Weights of a small mixture-of-experts language model, trained from scratch on English Wikipedia.
Training: a variant of Muon for the experts, 523M tokens.
Below are experts of layer 2 (counted from 0) of a mixture-of-experts language model. Rows are named router (the router's row for the expert), down (a neuron's output weights, with its number) and show model dimensions 0-95. Each number is 128 + 32 x the weight over its row's rms, rounded and kept within 0 to 255.
After each expert's rows: a language model's description of what the expert responds to. This comes from a sample of Wikipedia text that the model never trained on.

# expert 52
router [123 125 130 119 158  94 107 120 146 128 127 187 168 139 139 118 139 137 112 165 137 186 138 131 105 101  93 122 138 125 183  89 179 152  75 188 129 142 101  86 161 105 151 138 127 126 120 183 114 120 155 127 120 125 135 121 114 139 161  98  66 126 118 114 157 105 192 104 164 103 131 143  93 121  94  90 140 164 143 165 161 158 151 151  96 115 118 217 143  77 130  91 130 133  90  76]
down0 [142 125 141 107 149  55 138 109 148 157 154 141  88 102 116 146 155 138 147 132 113 139 141 126 151 138  82 117 118  89 155 106 146 141  80 129  97 140 162  71 174 166  99 178 191 155 121 146 154  93 134 148 145 152 150  81 104 145  85 163 104 181 152 155 138  84  43 178 229  83 178 108 152 129 112 179 123  74 172 155 152 107 116 156  54 210 155 164 124 130 130 144 140 108  97 100]
down1 [129  96  96 109 153 111  96 124 140  95 115  92 131 152 130 148 132 108 152 122  86 153 153 167  86  92 127 167 101 120 121 170  97  96 175 119  95 156 148 100 128 147  87 124  70 147 192 122 122 133 106 119 158 106 127 136 103 181  59 134 114  32 178 128 169 141 106 125  57 126  96 126 142 121 144 103 110  89 140  85  94  44 145 132  82 130 135 167 128  64 144 115 126 164 122 126]
What it handles: The, his, her, their, its and object pronouns right after prepositions or verbs, e.g. in the, tracked her, among its.

# expert 56
router [132 140 188 126  62  99  77 142 127  89 127 161 178 105  94 120  76 100 111  78 120 177 215  95  75 170 114 140 106  87 100  76 106 165 104  97 102 120 112 100 119 131 125 165 150 185 146 127 153 120 160 129 155 136 162 106  81 145 166  89  75 176 142 153 136 139 119  55 113 112  99 116 155 118 134 103 172 143 117 153  70 133 115 137  85 128 126 137 159 121 120 143 161 151 131  72]
down0 [151  71 130 133 203  83  94 138 146 151 121 137  71 109  79 148 132 128 130  71  91 162 213 134 136 106 102  96 112 209 155 115 120 184 123 173 149 101 143 110 136 116 119 156 113 136 144 111 130 163 138 169 137 166 108 167  86 128 167  79 137 104 157 173 118 130 155 141 141 125 134 178 131  87  99 138 141 100 131 165 122 101 131 124 156 136 102 102 129 200 102 158 121 143  84 131]
down1 [126 121 124 177 122 162  68 154  86  96 102 134 170  76 139 145 141 120  90 106 121 180 151 181  98 128 101 116  81  91  93 122 154 154  95 100 152  95 152 166 150 107 122 132 102 173 137  90 118 103 214 142 186 102 115 111 150 122 186 121 154 114 109 162  82  67 114 114 100 136 144  91 218  74 115 123  87 158 104 154 160 130 136  87 138 109 211  54  82 112 127 219 116 103 108 145]
What it handles: Opening stems of scientific or proper words such as neuro, Tel, Al, Hy, Vol; also pronouns he, she, my.

# expert 21
router [ 82 142 156 124  69  54 167 163 108 117 165 144 171 162  88  76 149 113 102 145 153 134  98 145 129  85 105 163 172 147 118  85 149 167 157 123 104 154  88 101 168 110 156 170 173 172 149 128  98 176 130  91 144 142 129 139 117 200 137 129  99 102 168 173 107 129  68 134 149 119 111  66 114 139 154 123 146 179  66 105 126  92 144 128 118 134 152  36 169 158 127 126 100 144 160 124]
down0 [ 75 106 120 141 142 182 140 141 141 139  73 102 118 108 131 172  64 107 120 115 115 156 108 177 135  96 106 187 142 125 155  96  96 127 102 118 142 138 108 120 177 147 136 150  54 105  94  91 107 163 107 115 110 115 101 114 125  93 167 171 135 178 172 209 121 122 193 129 160 137 118 103 133 132 102 126 132 158 146 117 144  85 107  83 161 130 134 208  65 164 153 189 129 119 135 135]
down1 [153  82 167 100 107 124  79 104 184  65 119 103 133 116  55 130  97 121 102 124 135 112 135 114  92 117 114 157 116 110  86 123 113 120 111 159 136  72 173 144 105 186 132 157 157 189 124 150  94 137 123 106 124 114 134 121 115 161 169 150 195 132  72 119  69 151 114 139 117 141 108 127  81  81 105 102 144  99 155 168 155  92 105 198 148 120 101 103 166 168 129 119 161  79 126 102]
What it handles: Tokens right after an opening quote, parenthesis or paragraph break: apostrophes, A, a, In, On, c. and e.g. abbreviations.

# expert 20
router [114 125 137  76  83 137 135 148 107 146  28 134 132 177 181 130 141 137 162 135  69  88 164 158  54 193 134  81 145 124 107 119 126  81 182 155 140 117 108 138 129 138 114  88 144 172 154 159 107 107 166 162 120 116 166 143 134 115 163  92 106 100 156 174 133 104 175 155  95 157  83 142 179 153 129 133 123 114 132 161 126 114 157 127 132 120 119  86  93  91 101 173  99  75 164 132]
down0 [ 60 125 151 109 108 151 119 122 194 168 100  85  92 117 147 101 115 159 152 136 111 108 137 111 115 145 132 144 174 142  84 186 113  54  56 114 137 141 133 110 128 153 114 101 199 113  94 129 172 185 134 151 141 175 116 140  98 101 102  85 141 140 117 136  66 154 117 138 138 102 150 137 177 117 147  89 149  89  66 159 119  73 146 178 125 102 128 131 137 111  75 109  82 112 197 201]
down1 [152 173 153 102 143 218 172 158 133 102  88 175 109 158 136 127  95  74 118 139 104 143 147 142 141 149 191 119 185 188 189 113 129 151 123 152 175 133 123  92  69 127 169 101 136 146 144 147 148 172 175 129 150 135 128 115 139 144 151 112 171 134 141 137 180 103 132 133 106 113  90 120 176  72 165 170 168 182 153 129  95 175 114 116 147 116 150 102 146 116 117 120 136 158 136  49]
What it handles: Linking words like including, and, both, same, whom; also inner pieces of names after a capital, as in E-aster-seals, H-ems-worth.

# expert 11
router [147 110 189 135 130 110  83  92 113  82 168 109 161 186 118 106 166 147 170  99 162 153 163 169  97 131 101 129 125 163  90 117 126 133 100 149 147 158 133 122 175  81 184 121 156 154 180 157 113 101 143 147  85 180 131 167 118 135 105 123 153 194 152 147 148  97 139 141 108 125 109 126 185  74 127 109 194 146 108 175 130 129 150 134  65 172 173 135  97 159 148 153  93 164 181 101]
down2 [160 117 108 125  55 188 135 136 128 125 104 153 135 154 125 114  99 179 106  71 151 125 112 143 128 146 145 155  92 146 138 174 132 112 152  90 110 175 128 107 134 152 133 105 124 100 136 128 166 127 110 128 144  70 136 210  88 152 140 198 120  68 154 135 116 178 186  79 134 124 151 130 119 111 144  90  90 112  80 135  71 164 133 159 136 133 160 149 116  85 155 155 154 158 114 110]
down3 [123  73  98 149  79 104  43 118  87 116 138 111 105 120 137 130 118 159  58 182 113 120 117  64 149 162 113 152  96  72 152  99 140  85  92 126 173 162 144 119 164 160 172 152  86 155 159 118 151  85 156 158  81 155 115 167  87 133 100 104 140 113 119 154 156 131 120 113 144  87 120  85 187 184 147  63 153 141 177 150 127 146  82 177 107 160 128 125 169 172 155 199 142 203 147 154]
What it handles: First pieces of Latinate words split into subwords, often political or social terms: exp(elled), symp(athy), abs(olutist), Liber(al), United.

# expert 0
router [140 127 154 123  95  37 141 140 107 148 132 177 151 172 136  81  51  99 171 103 105 172 123 105 118 149  79 154 144 146 145 101 180  88  81 123 102  86 180 142 106 140  98 127 164 140 165 144 113 135 174 147  67 159 156 132 128 173 150 138 103 143 104 183 147 100 106 137 138 114 137 113 116 128 135 123 120 169  82 139 120 167 138 203 102 134 196 164 160 115 110  62 158 136  90 133]
down2 [111 112 144 113  82 172  63 124 120 122 148 104 145 129 140  89 113 115 106 128  84 107 184  92 141 124 105 147  56 161  64  79 166 105 170 186 114 139 135 127 116 132 124 119 168  73 108 149 152  89 144  99  99 121  92 136 163 114 106 135 105 146 120 133 105 114 134 165  92 146  91 103 121 170 160 125 137 109 151 125 178 124 123  72 162 118 158 163 123 161  65 184  93 120  98 141]
down3 [120  66 168 120 122 109 166 131  96  69 144 165 120 143  89 138 118 194 162 132 162 130 166  93 148 148  74 156  98 126 118 152  76 166 173 100  90 113 130 123 126 177 164  88 148 130 103 151 125 168 116 107  92 167 102 142  75  96 177 131 140 120 148 104 181 173 154 174 133 125 108 135 131 175  88  70  77 169  80  98 129 152 115 141 109 155 100 171 135 171 113 178 130 144 145 110]
What it handles: Determiners and number words after a or the, heading a noun phrase, such as few, two, new, other, second.

# expert 22
router [183 122 124 111 144  83 125 124 108 130 206  74 138 101  86 134  77  99 161 108 135 168 146 158 148 112  97 107  69 167 141  83  91  49 143 139 138 166  99 151 136 165 176 116 148 153  78 173 120  76  85 114  62  87  90 143 106 104 109 115 162 124 110 109 124 169 146 138  77 141 154  91 103 109  82  95 146 103 102 159 137 117  65 163  53 154 120 181  61  91 107 173 130 108 181  63]
down0 [139  67 115 117 136 105 119 156 151 152 113 132  93 124 122  96 178  76 153  69 124 128 152 137 167 137  91 124  86 151  83 124 104  91 114 158  93 148 129  84  92 116 125 124 104 160 141 202 144 133 148 150 168 154 152 149 167 138 155 131  73 100 152 109  81 114 170 121 102  88 181 150 207 175 106 168  99 128 169 104  61  82 111 151 144 112 177 150 184 145  77 185 147 140  95 106]
down1 [147 188 107 141 195 132 168  80 140 153 179 115 131 124 163 140 168 178  96 171 113  93 120 154 104 137 127 126 104 144 106 164 158 129  93  91 148  99 151 134 148 159 121 102 139 119 108 124 142  98  96 221 117 106  69 129 140 149  97 130 187 172 154 106 119 103 131 122 126 111  89  98 186 112 176  70 140 162 102 119 181 128 111 139 124 106 173  89 145 122 109 168 171 133 116 108]
What it handles: Prepositions and adverbs such as where, following, near, down, plus first pieces of verbs like adj(oining), disapp(ear), activ(ated).

# expert 40
router [134 154 150 152 127 211 216 102 153 146  52 124  93 153 172 130 150 127 121 151 175 105 130 133  84 148 163 145 109  89  73  78 115  91 156 125 123 117  57 121 127  82  99 130 165 157 177 114 133 141 163 119 173 121 137 149 174  86 140 129  91 114  98 179 130 101 119 158  87 134 115 104 121  90 153 120 165 164 114 172 137 103  96  83 155 104 200  84 146 136 168 116  98 165  97 147]
down0 [120  52 214 161 103  75 126 159 113 103 133 151  88 153 172 140 105 149 132 165 167 150 117 146 104  95  67 165 124 142 107  95 109  73 106 145 101 125 105 122 141 181 108 181  93 124  95 156  77 114 116 150 102 152  84 163 182 160 121 138 115 149 119 176 115 118 114 120  60 104 149  89  88 140  92 125 181 119 194  67 144  79  97 110 168 127 167 117 147  84 141  83  48 118 219 110]
down1 [136  94 106 169 151 189 137 115  45 127 152 146 158  83 131  78 131 114 130  99 181 169 155 170 150 154 135 113 126 113 113  95 109 130 144  84 123 189 102 135 143 102 157  74 155  87 115 151 107 151 173 161 172  93 137 116 145 126  65 170 178 163  98 151 106 148 155 147 152 153 150 158 150 137 121 134 199 117  99 113 152 106 100 111 129 180 135 160 141 141 101 138 107 141 135 140]
What it handles: Middle and final pieces of ordinary and foreign words after an opening piece, such as prof-iting, ac-ce-pts, Esp-ino-za, sc-and-als.

# expert 24
router [ 70 121 195 122 181 117 145 110  77 133 126 167 121 150 149 106 110  50 158 109 122 139 128 115 116 171 113 114 139 148 174 109  41 137 208 104 106  69 160  94 147 152 123 131 129 110 144 126 120  84  72 142 102 134 112  75  34 104  86 103 140  93 157 132 146 131  77 166 125 118 133 153 123 118 115 115 123  38  72  82 190 152 169  98 121 145 137  94  67  70 129 131 135 170 131 132]
down0 [159 124 170 144 149 152 143 104 175 127 113  78 140 173  70 161  60 157 106 152 131 147 172 117 142 130 111  84 122 202 154  78  97  86 123 101 123  79 176 120 156 116 123 177 125 161 132  54 150  93  97 117 100 151  63 151 150 127  86 137 164 137 116 123 138  70  92 111 159 145 119 232 152 105  88 129 148  72 117 208 151 153 108  79 184  80 121  89  52 141 157 153 114 110 127 100]
down1 [141 137 142  96 102 155 145  86 127 155 152 131 164 109 148 146 103 146 125 138 144 121  96 169 182 145 139 166 142 106 126 111 156 132 141 147 141 153 116  92 176 172  84 178  86 171 134 162 152 164 165 111 125  85 160 167 176 131 132 120 190 127 122 136  79 160 154 197 134 126 112 126  99 153 145 120  97 143 122 129 147 131 105 196 171 107 108 145 192 164  82 163 123  71 100 179]
What it handles: Table pipes and blank cells, census and vote labels (White, Mixed, Democratic), and reception words like mixed, received, Nominated.

# expert 7
router [142 121 131 170 139  74 147 116 115 105 156 168 148 133 116 143 179 144 158 145 140 115 178 162 152 121  98 108 105  87 148 100 131 105 121 129  85 193 149 163 187 152  99 122 106 112 180 115 153 159 126 161  85 114 172 132 139 164 122 132 124  90 171 121 153 153  77 143 199 139 115 104 123 125 109  88  97 118 130 151 120 162 106 149 167 123 136 134 200 142 104 161 131 112 163 112]
down0 [124 117 210  69  85 138 172 138  90 170 116  54 119 168 141 104  90 164 144 163 157 102 210  88  93 107 171 114 153 116 120 112 129  43 122 152 126 189 136 101 134 133 177 103 116 119 100 174 120  86 154 104 128  61 130 121 101 145  76 125 133  65 140 105 129  96 145 138 105  80 169 114 135 143 158  71 129 160  95  85  83 115 153  89 134 105 132  79  92 158  83 171 193 131 173 145]
down1 [152 173 115 169  73 119 101 157 155  71 158 140  71 138 102 174 176 133  77 112 152 102 118  97  19  79 128 153  97 131 106 121 159 131 127 149 151  93 132 154 143 173  90 116 107 119 133  93  84 107 123 114 110 160  83 137 179 108 141 190 173 118 163 151 102 117 157  89 132  78 159 173 137 161 135 163 109  83 103 167 145 173 170 143 102 140 111 164 132 105 132 102 145 105 120  86]
What it handles: Raw byte pieces of Chinese, Japanese, Korean and Cyrillic text, plus "www" in URLs and odd words like million, km, health.

# expert 42
router [154  66 160 167 130  81  99  96 131 147 202 163 125 114 158 117 111 116 126  66 152 215 148  77 140 151  76  86  96 150 116  44  86 188  92 126 112 154 134 108 156 130 133 175 165  81 176 165  97  81 116  74 108 137 104  89  64 179 118 108 132  81 152 127 125 109  60  63 136 142 100 109 115  91 124 101 131 127 116 150  79 135 104 117  81 162 137 149 115 137 186 112 138 117 175 118]
down2 [216  93 146 122 135 123 100  50 142 106 180 119 158 106 149 132 162  82 128 109 136 175 106 102 128  84 153 127 112 133  85 136 175  61  96 168 132 142 174 133 157 105 137 153 112 160 146  94 133 112 162 126 132  88 113 163 181 144 118 167 149 106 107  71 127 108  50 134 128 136 124 114 181 112 162  92  79  90 122  56 120  80 135  90  78 131  85 197 152 186 185  94 130 101 134 172]
down3 [ 89 198 134  83 100 147 166 128 175 171 112 153 142 145 142 152 149  83 117 123 145  94 129 117  87 133 128 140 118 124  92 104 155 115 137 119 122 242 120 147 149 146 110  57  73 124 129  87 117 114 154 156 116 123 120 159 135 168 150 107 181 114 134  96 149 121 218 134 156 152 105  94 139 117 145  35  99 167 176 179  84 141 146 160 171 117  83 177 116 139  99 170 186 128  65 122]
What it handles: Beginnings of abstract or technical words in scientific prose, such as overl-aid, Det-ection, simultane-ous, toler-ance, Prop-ellant.

# expert 29
router [ 87 225 112 165  94 231 189 105 143 136 101 103 138 154 121 205 187 169  65 155 195  89  78 146 157 126 150 164 193 106 161 167 176 126 157 117 117 129  96 104 165 149 103 143 111 129 178 135 130 124 118 148  86 141 122 174 104  98  74  90 156  98 115 138  87 105 131 184 109 100 155 143 155 159 186 161  64 110  73 189 184 102  92 108 182 186  59 103  96  64 148 145  66 133  67 185]
down0 [199 150 136 103  91 171 141  87 153 145  79  81 132 189 212 130 177  91 122 108 167 121 141 142 108 166 160 153  81  90 150 118 159  86  84 147 124 166 103 163 101 122 167 118 140 147 200 156 156  46 107 192 172 118 116 126 109 118 139 176 195 150 166  76 139 146 179 125 164 100 119 175 141 102 126 129 106 107 160  58 118 102 113 207 132 139 102 115  91  73 140 128 118 124 105 180]
down1 [115 127 134 149 105  90 111 138 130 146  79 141 123 185 136 114  63 133 113 173 144  71 154 150  63 163 146 161 165  95 170  99  79 140 143 158 119  92 114 145 166 122 121 178 138 138 175  99 161  57 138 110 146 125  99 118  68  69 103 165 141 211 111  82  93 120 100 151  95 117 160 170 130 106 139 124 225 105 154 106 127 117 168 116 109 162 130 127 134 134 133 135 195 134 133 125]
What it handles: Closing pieces of longer English words split into subwords, typically suffixes like -ized, -ation, -ated, -ing: tele-vision, Impro-ved, Journal-ists.

# expert 25
router [200  92 120 103 151 100 127 119 136 128 147 122 105 165 140  85 101  91 141 157 154 179 132 148 151 150 125 140 106 174 130  92 104 119 107 198 118 133 144  70 146 117 131 151 107 127 106 188 115 100 129 121  57 122 151 141 136 104 123 104  90 125 135 116 160 134 131 229 112  66 126 134  58 162 110 162 175 148 172 148 105 154 227 178  60 133 129 157 114  99  51  94 103 194 122 144]
down2 [132 171 119 171 141 133  56 204 135 140  79  70  99 144 152 156 113 150  76 143 136 171 182 117 138  51 114 148 121 168 159 142 118 131  93 203 110 125 124 130 106 148 125 115 145 130 122 117 157 169 148 147  78 120  70  87  96 147 161 159 157 125 111 153  93 107 140 165 134 138  70 197 135 149 100  98 132 144 132 112 179 127 178 113 105 155 121 132  97  96 130 125 115  52 131 105]
down3 [122 145 121 168  87  65  43 125 118 155 113 164  87 134  93 145 107  92 117 125 139 123 113 131  68 194 172 136  90 166 168 103 137  74 103 154  67  83 123 112 119 134 118 159 110 136 133 105 115 106  99 126 119 187 126  95 128 172 158 124 152 133 116  88 119 115 150  96 167  74 130 100 124 104  89 114 160 155 141 110 112 177  73 148 104 121 112 149 140  92  98  66  81  77  93 136]
What it handles: Words like the, a, an, its, his, their after verbs or prepositions in running prose, e.g. "is an American", "carried out a series".

# expert 18
router [125 109 155 193 118 155 125  92  77 146 124  94 101 158 145 118 144 143  63 129 120 104 123 105 134 194 127 121  80 112  83  87 151 131 124  62  98 104 134 161 139 124 102 191 140 123 177 124 131 160 132 113 145 117 108 145  62 119 151 200 114 141 146 128 178 127 173 140 147 107 108 144  75 113 147 145 129 121  91 112 166 108  59 133 108 178 199 159 151 101 172  52 154 196 141  92]
down0 [ 85 142 117 126 166 138  78  61  81 102 125 146 176  86 177 133 105 134 150 132 136 152 161 132 135  97 159 124 144 131  91 123 164 161 129  69 195 104 130 111 132 119 134 150 105 163  89 132 102  61 147  79 135 100  88 171  85 123 167  46 105 123 133 165  93  49 120  92 179 136 140 140 116 110 131 131 130 116 111 198 125 101 144 165 143 140 101 151 122 158 159 105 119  68  47 217]
down1 [116 151 135 155 125 139 125 151 117 167 115 146 148 150 179 160 125 165 142 107 119 119 120 165 152 158  95 167 126 113  76 100 188 159 102 118 130  94 122 147 170  92 101 173 115 110 140 119 141  72 100 117 192 184 162 100 111 108 104 100 164 126 101 164 116  99 134 173 111 156 133  95 115 157  41 143 113 112 153 161 164 109 106  78 193  95 124 122 175  68 153 182  94 118 134 138]
What it handles: Middle and final pieces inside words after an opening letter, as in m-ut-ants, h-uge, Cas-ual-ties, plus or, more, well.

# expert 37
router [ 92  98 126  97 120 125 125 145 137 158  85  71  96 151 143 136 131 190 139 157 110  88 139 186 187  59 175 169 144 184 104 140 109  62 132 176 129 143 116  87 109 115  99 132 162  93 125 152 124  97  75  93  87 104 136 124  92 114 128 121 125 150 166 106 134  80 139 197  75 127  98 145 128 141 173  92 129 108 152  37  72 113  98  73 130 146 107 122 115 100 115 167 131  80  93 193]
down0 [125 150 172 120  94 145 124 158 141 155 120 137 203 107 132 137 164 162 127  98 148  31 114 202 124 149 136  92  83 113 172 106 151  88  83 160 106 157 137 128  84 124 118 164 136 104 138  87 114 151 123 149 120 145 184 149 168 123 126  94 175  88 110 131 147 186 122 120 166 158 170 125 112 137 117 133 128 148 161 145 153 137 159  40 170 164 172 172 182 169 143 108 178 105 172 107]
down1 [ 94 112  93 165  95  84 138  90 137 157  99  67 117  90 143 136  69 111 157  74 127 108 138 100 129  93  46  97  82  94 105  95 152 119 141 128  79 143 156 133 163 129 122 128 111 145 144 113 151  77 152  99 135 133 146 146 171 190 152 101 122 141  97 182  82 116 153  95 156 106 150 114 127 127 159  84 155 169 130 173 131 129 182 125 150 120 173 122 147 164 136 150 107 134 177  72]
What it handles: The last two digits of years after 19 or 20, especially in birth dates and founding dates, e.g. born 1982, 1992, 2001.

# expert 16
router [138 170 146 126 162 172 186 145  85 137 122  62 147 148 144  78 150  94 140  89 115 111 116 174 124 104 140 137  76 122 144 120 141 153 164 121 114  83 149 103  98 126 175 168 153 124 120 133 133 136 168 125 176 134 150  80 134 125 152 152 123  52  96 114 103  79  90 115 174 133 169 118 119 119 100  83 188  71 120  83 127 122 151 105  85  72 117  87 124 170 124 161 152 157 137 120]
down2 [127 128  99 122 105 112  89 126 164 130 184  97 137  75 151  74 119 141 140 113 114 159 117 115 104 122 136 113 114 123 111 118 121 101 112  85 177 103 164 128 113 124  82 105 119 127  64 132 133 151 148 154 199 163 138 144  17 153  83 102 125 149 105 167  83 101 152 102  93 117 125 136 148  92 101  61 124 120 138 122 166 183 153 171 175  96 123 139 119  78 102 138 132 101 119 118]
down3 [131 117 185 122  66 131 172 177 115 150 121 130 121 135 124 140 100 101 116 166  74 120 127 158 136 176 122 101 107 125  85 157  99 132  98 166  89  97  76 116 149 140 140  94 132 165 139 154 103 120 158 137 132 152 147 166 139 104 164 142 119  97 122 122 122 168 112 167 121 121 123  87 132 143 122 130 124 129 124 110  63 121 118 141 147  68  85 124 113 147  91 174 126 114 160  97]
What it handles: Unit abbreviations, dimension x, dashes, decimal points and spaces between numbers in measurements, dates and ranges, e.g. ft, kg, 16x20, 1458–1464.

# expert 46
router [167 132 115 134 173 136 154  81 159 125 160 147 154 142 147 180 138 107 119 124 133 158 166  64 108  94 120 153 105 171 122 166 162 149 107 119 161 129 143  75 162 175 109 157 157  90 154 126  99 139 153 179 134 141  52 109 102 175 178 108 170 139 178 133  94 176  67 124 128  66 129 136 115  91  89  57 172 128 143 114 141  71 148 110 125 125  44 156 137 132 119 109  92 123 163 149]
down0 [149  74 107 131 181 126 134 147 116 176 144 151 110 113 124 157 140 120 118 143  68 116  79 118 108 146 149 122 142 168 104  84  90 150 136 120 172 132  92 109 162 125 178 194 174 117 140 105  75 135 142 100 160 180 121 128  97 125 177 147  75 105 181 172 114 182  85 111 120 116 144 135 138  87  96 140 166 166 146 123 118 152  91 102 180  92 135 111 129 184 162 166  72 150 186 122]
down1 [100 145 134  98 141 164 181  65 203 108 154 124 134 128  86 134 172  73 144 164 147 151 177 120 190 107 103 185 137 150 129 148 157 151  96 127 142 144 143 119 146 123 130 114 119 113 155  62 166 112 132  99 226 125 205 132 105 176 140 107 110 150 150 112 138 120  65  94 123 167 151 142 190 132  90 109  77 190  68 125 112 174 117 113 158 137 121 154 117 105 141  82 167 115 126 135]
What it handles: Nouns for places and organizations, such as town, state, County, district, station, school, plus the sp piece in species names and spanning.

# expert 58
router [138  99 115  56 137 146 137 124 141 153 109 116 100 106 108  97 102 107 136 146  85  84 140 150 194  93 165  82 190 178 128 162 141 129 131 134 104 166  92 119 126 120  90 135 114 110 117  96 156 116  65 115 102   1  33 171 134 105  54 132 156 129 126  86 129 120 170 186  71 134 120 114 111 174 112  83 118 113 128  95 132  93 152  83 153 123 157 141 191 122 118 163 112 105 152 145]
down0 [155 133 114 108 154 155 148  75 142 115 166 178 111 131 131  80 188 130 120  98 136 126 131 161 126 170 107 153 140 188 161 110 145 158 105 150 112 107 118 152 102 200 162 130 122 175 112 183 102 125  98 113 159 106 135 194 172 149 152 135  66 174  82 123  61 105 134 140  94 137 161 121  80 124 147 173  43 119 145 132 112 187 132  96 117 149  91 126 124  98 188 105 159 193 117 138]
down1 [184 132 129 143  91 119 146  81 149 198 134 110 134 126  86 124 168 165  98 131 129 138 137  76 187 112  64 135  79 125 115 132  98 109 136  61 114 120 127  87  93  73 114 166 126 163 163 157 130 184 140  81 109 104 132 114  78  91 114  96 121 103 126  69 113 153  80 180 129  31 124 101 108 123 126 132 143 192 167 169  35 177 145 109 145  91 134 144 159 174 143 128 164  85  78 139]
What it handles: Two-digit pieces inside years, coordinates and long numbers, especially decimal coordinate digits and the endings of years like 18-25.

# expert 10
router [136 145 117 212 120 127 165 136 159  78 102 130 115 119  71 118 132 122 113 123 131 150 157 163 139 119  70 158  97 141  79 181  79 184 121 158 111  74 154 143 149 116 102 129 190 131 165 124  83 163  95 140 144 141 132  99 134 104 144 101 159 155 114 196 163 159 147  81 139 199 146 145  89 106 136 181  98 135 106 157 123 109 110 103 106 116 159 105 145 203 129 109 191 114 118 173]
down0 [129 198 186 156 121  95 122 135 166  58 121 162 182 148 122 102 114  59 186 109 131 137 124 107 126  89 206  87 143 139 128 128 112 109 124 144 151 133  78  73 106  75 147 152  85 129 121 121 116 153 163 112 166  91  60  83 132 127 131 118 113 151  78 119 123 102 124 166 159 138 126 104 126 100 158 106 140 130 138 105  67 120 153 123 114 170 159 192 125  89 110 126 147 141 143 140]
down1 [106 129 133 123 177 155 186 110 170 203 126  91 174 185 111  98 107 172 131 141 167 172  82 138 170  97 118 106 161 137  87 133 170 159 170  72 141 172 178 165 147 107 150 140 153 106 143  55 147  99 109 115  96 108  84 162 161 183 125 173 122 104 174 120  64 140  90 111  43 129  92 148 138 126 120  74 161 102 142 115 162 192 124 118 105  87 178 119 150 153 163 136 116 139  84 118]
What it handles: Word pieces with a and o vowels inside foreign names, places and Latin species names, e.g. Saaved-ra, botulin-um, Pulhat-yn.

# expert 59
router [163 178  81 114 129 109 110 111 164 171  95 158 135  83  82 150 178 162 115 140 147 125 135  88 159 166 139  74 132  90 161 137 146  88 100 139  80 172 105 159 146 119  93 116 119 149 110 138 114 106 151  82  53 132 121 116 107 154 139 107 170  83 144  96 124 132  88 129 117  81 110 177 104 164 157 172  49 132 130 151 136 150  90 129 135 155 127 122 109 132 131  96 194 137  86 131]
down0 [128 163  83 135 168 127 147  95 160  84 147 164 135 132 145  85 158 144 143 149 114  80 103  93  77 153 160 102 169  78 166 154 136 136 129 122  89  94 116 162 146 102 135 128 129  93 139  89  92 140 120 151 124 116 125 128  93 130 129 122 135 147 132  97 104 114 173 154 121 175 160  64 180 158 143 127 124 143 188 121 124 178 113 151 168 146 181 175 155 148 160 165 177  99  23 112]
down1 [177 170 151 127 133 139 148 113 139 165 166  93 169 151 120 139 174 155 182 111 108 113 125 175 117 126 125  71  62  85 138 111 125 143  67 138 147  91 132 122 166  95  98 123  63 213 130  99 128  96 130 143 154  96  91 183 167 144 128  80 197 131 123 126  67 109  87 121  76 153 104 109 124 130 129 171 160 176 147 139 104 126 165 159 160 172 165  54 161 157 140 164 121 107  96 156]
What it handles: First word of a new sentence or paragraph, mostly The, This, In, After, However, Therefore, Although.

# expert 35
router [ 87 160 122 126  89 156 118 115 113 179 134 139 121 142 179 120 126 157 136 121 144 106 162 113 104 115 147 102 102 128  98  81 110 134 103 104 135 134  71  86 165 201 145 188 154 150 124 142 154 106 127 184 129  99 102 150 124  79 174 145 108  68 115 158  99  78 191 129 134 113 118 140 117 138  81  74 159 102 106 144 134 100 105 124  72 121 140  47 134 126 110 153  88 108 143 132]
down1 [150 162 164 121 100 112 158 112  96  94 134 113 107 167 106 109 116 120  86 174  98 106 126 101 128 149 131 162 162 142 100  43 110 139 140 120 125 139 100 177 149  70  42  84 117 113 129  66 144 134  88 112 105 130 176 122 103 166  71  88 123 165 114  94 182  90  96 149 107 126 121 142  70  96 101 144 155 176 106 137 121 149 127  89  99 154 172 120 162 167 124 134 161 157 167 119]
down2 [115 109  88  75 110 117 158 132 128 155 121 149 146  76 151 197 163  99 203 115  97 157 114 138  82 115 112 147 161 150 148 143 141 131 115  86 185 149 153 149  75 130 170 152 117  23 148 125 131  93 125  72 120 179 185 124  71 166  75  93  72 142 169 138  86 131 134 128 149 121 120 125 144 116 119 145 105 155 144  39 153 166 130 147 119 145 114  98  92 179 120 195 104 158 115 162]
What it handles: Compass directions and spatial words like north, south, back, down, near, home, plus word-initial pieces like on-b-oard, O-wn.

# expert 4
router [144 109 202 146  94  86  90 141 162 131 113 119 132 137 103  86 166 139 127  93 130 144 117 161 157 177  89  76 118 112 101 160 179 209 109 103 138 167 133 163 157 103 127  72 172 118 139 161 160 116 189 182 133 108 157 128  50 126 164 123 150 128 159 114 150 113 133  99 177 136 119  90  87 139 128  67  92 151 159 151 130 165 104 103 126 138 182 156 153 128 147 134 109 102 153 164]
down0 [184  83  82 142 151 137  78 112 161 128 131  99  57 135 172 124 134 175  61 122 171 159 145  72 133 149 140 137 137 117 112  95 143 138 116 129 131 134 130  75  65 113  67 135 107 113 107 139 113 151 138 114 118 171  88 133 108  98 113  93 111 101 152  65 123 136 147 121 102 100 132 213  87 150 209 180  91  78 174 166 121 164 146 150 152 123 130 110 110 112 133 157 116 120 156 140]
down1 [102 136 147  62 122 151 164 193 138 122 128 129 125 108 121 121 122 111 165 113 149  74 126 140 111 102 175 168 129  61 105 151 137 125 108  81 159 142  72  91 147 165 179 127 121 130  79 130 113 151 104 130 172 131 153 171  76 158 141 103  84 150 112 112 165 139  82 166 107 209 101  68 145 172  90 100 149 148 121 107  98  85 160 152  77  99 132 124 120 128 132  74 191 102 123 117]
What it handles: Word-final pieces inside names and scientific terms, plus the (s) plural marker in table headers, e.g. Recipient(s), medalist(s), Gutiér-rez.